python train.py --n_layer=13 --d_model=384 --experts_per_token=2 --d_expert=416 --d_shared_expert=384 --router_score="softmax" --normalize_top_k=true --balance_loss=0.000375 --balance_bias=true --router_z_loss=0.001 --vocab_size=42095 --beta2=0.98 --train_tokens=2231000000 --steps=8511 --dataset="wikipedia_en"
Below are experts of layer 4 (counted from 0) of a mixture-of-experts language model. Rows are named router (the router's row for the expert) and show model dimensions 96-191. Each number is 500 + 50 x the weight over its row's rms, rounded and kept within 0 to 999. Numbers have three digits each.
After each expert's rows: a language model's description of what the expert responds to; "gets" lists some tokens that make up at least twice as much of what it gets as of all text. This comes from a sample of Wikipedia text that the model never trained on. Tokens count by the router's weight.

# expert 23
router:454531496448591550537421541461505544461452519470538480372464458492459511527532543485534499521425534556465516436519470376535437522531562470473399474413507584568533517547569503485491581546487570410492524487486378517463487505530488561472500473444482516518464505548516463469484504651512534424
Sports competition words like Cup, League, Championship, Conference, team, and score or result digits in sports tables and season summaries.
gets: "0", "1", "2", "3", "5", "4"

# expert 2
router:510502463558571504505467474540511498473518495428518419407589478459438511567494527450547552468379542565409541529497439428461487564569584438433487412480518493522505490561522573470476550558579495437523519445512506458496471519516521499500397428532430485579544543484548448469468429566586584472
Relative and temporal connectors like that, which, after, until, before, plus sentence-final periods and sentence-opening The or However.
gets: ".", " The", " that", "\n\n", " the", "The"

# expert 18
router:496481549481567536551513490508561546495525566461542544484513432418451551548512519477539492470443485565463551450486453470514523533523499435469599461567506544536609569518531487435513459554503542479592496410507448427511529450492410502514510478480533527560440525518499461492586475614527560490
Commas, spaces, with and by after a year or introductory phrase, often followed by a number, as in "In 2022, 92.1 million".
gets: " ", ",", ", ", ", the", " with", " by"

# expert 30
router:498477531489517526564472491516523530509515457447619659428585525463499501562562499506517419492531573575499537506566455466545472478483535496489503413567501495478534536559543478437468379535486520471509521417547462427416591472525450558487383472533488570505489517506526463452559424566529484544
Tokens in article title lines with equals signs, birth phrases like "(born", "was born as the fourth", and place pieces after of or in.
gets: " =", "–", "-", " and", " F", " ("

# expert 7
router:483520462426506569575514446523506499496516504578509554423535498483487539521620461523578464396394561460551541505492516434554447542614528423466510490588476513574528498537566457453403451530476486492491509473578531530487545508411547514520500507543529530468417497451607501511560480544454515504
Line breaks following section headings, table rows and sentence-ending periods, such as the newline after "== Plot ==" or a row ending in |.
gets: "\n", "\n\n", ".", "-", ":", "\"."

# expert 3
router:450536447353580458481514522517499516483563451498553491482571510493471532505589440480491467573535621571469575460517489445505423537520537483480584427464554468548485543492563505435448482506571446513547524521467407409485564466523453541570458459563516528521508521503484517455530477558536431477
Line breaks, pipes, semicolons and colons separating cells and fields in tables, infoboxes, score lists and taxonomy boxes, e.g. "- Genus:".
gets: "\n", " | ", " |", "; ", " |  |", "| "

# expert 14
router:498508523476545561466603449493568516528602506518506600409567460432448519540516503480544456406441550512454558520549466495531464537596501416495617483537588511508492536574489527445486446658496559448567606470492435541482495442460479558606424539583440469610496392448445416547526485497595566501
Institutional and career words like founded, appointed, research, company, Foundation, plus year digits after "in" and paragraph breaks in biographies.
gets: "1", "2", "\n\n", ";", ".", " in "

# expert 16
router:506453496517500497543571407391545474504549453469490503440543417429473504532485449482555476466474499539541602512530544388480479508479493489472509506476511592567570580571565536499534405541472532438466448460506482474552550419442450568540372495568599529422420454501522514465450439493499441431
The digit 2 starting years such as 2013, and second word pieces after an initial letter, such as M-ate-j, m-ating, b-oy.
gets: "2", "1", "ing", "3", "'s", "ed"

# expert 31
router:427466546502523491468547482497581510483553503450548577428576499413531498560569546467521473567454533518475561461491417461521482596461567506447526456516478473589548542456586518404475481610515558415541520468545438422509528443465487463552424429629491441507525425513494428521546449541526521561
Biographical verbs after He or She, such as was, served as, played for, and cell dividers in name tables.
gets: " |", "–", " (", "- ", "| ", " –"

# expert 10
router:514470513474513503495519437480590440467492512428568595429584456472514511541537533440611497399431504498531498429536456491542435517590510492552571503397510490549561552554495475467501525538504554464563515528543499480572479447425465491556476414535557518569440479513547482546515481514573526495
Connectives and quotation marks in running prose, such as and, or, as well as, than, opening quotes, and ", and so".
gets: " and", ",", ", and", " or", " as", " \""

# expert 17
router:410498547451539468455562467452569454527492481453525574413532486395495538544562525488572465505525549513552556495515500422500462526537569504448510455508552501543536496524511454522488476575399533451551516499502418506464451479476483473570462548551549572473425398505418524514562515495504553561
Noble and official titles such as King, Prince, Lord, Earl, Sir, Secretary, middle pieces of surnames, and leading digits of years.
gets: "1", "or", "in", "man", "ers", "0"

# expert 1
router:517533516465488505517464542387496508459477514551534450454535380479555541479505535375461491457437451475486514521511395384422419568494479537459464476516590515575538523486525471457478507543570476501544509397489486481515530475495419504509484437520575520474448538488506536472520495594472502485
Digits, commas and periods inside numeric tables of election results, sports standings and statistics, such as 3,000, 59, 5.9.
gets: ".", ",", "–", "0", "5", " ("

# expert 26
router:465493496432500572599509509396520498429605464541547407436559452452547594573517522457501465510528592520517546445478433473461420528515607425436504443493484548570492525529564493434380491530471535470442508451461450436445552394511484575547400418534439545585442524514469493544479486539495504475
Pipe separators and header cells in stats, election and succession tables, plus dollar signs and money or contract words in sports transfers.
gets: " | ", "| ", "; ", " |  |", "|", "% | "

# expert 15
router:456447505508537552507549428467559577452568432504545544469472488504457571503523536428520462439405506471464521434583480463544379513502494499483614513490547587486541550551504448436488424570558505499481539478567421455519520429453480537623501531474602504517442420540496522486495477537577470450
Prepositions with a following article, like of the, to the, in, for, such as, like, linking phrases in running prose.
gets: " of", " of the", " to", " to the", " in", " in the"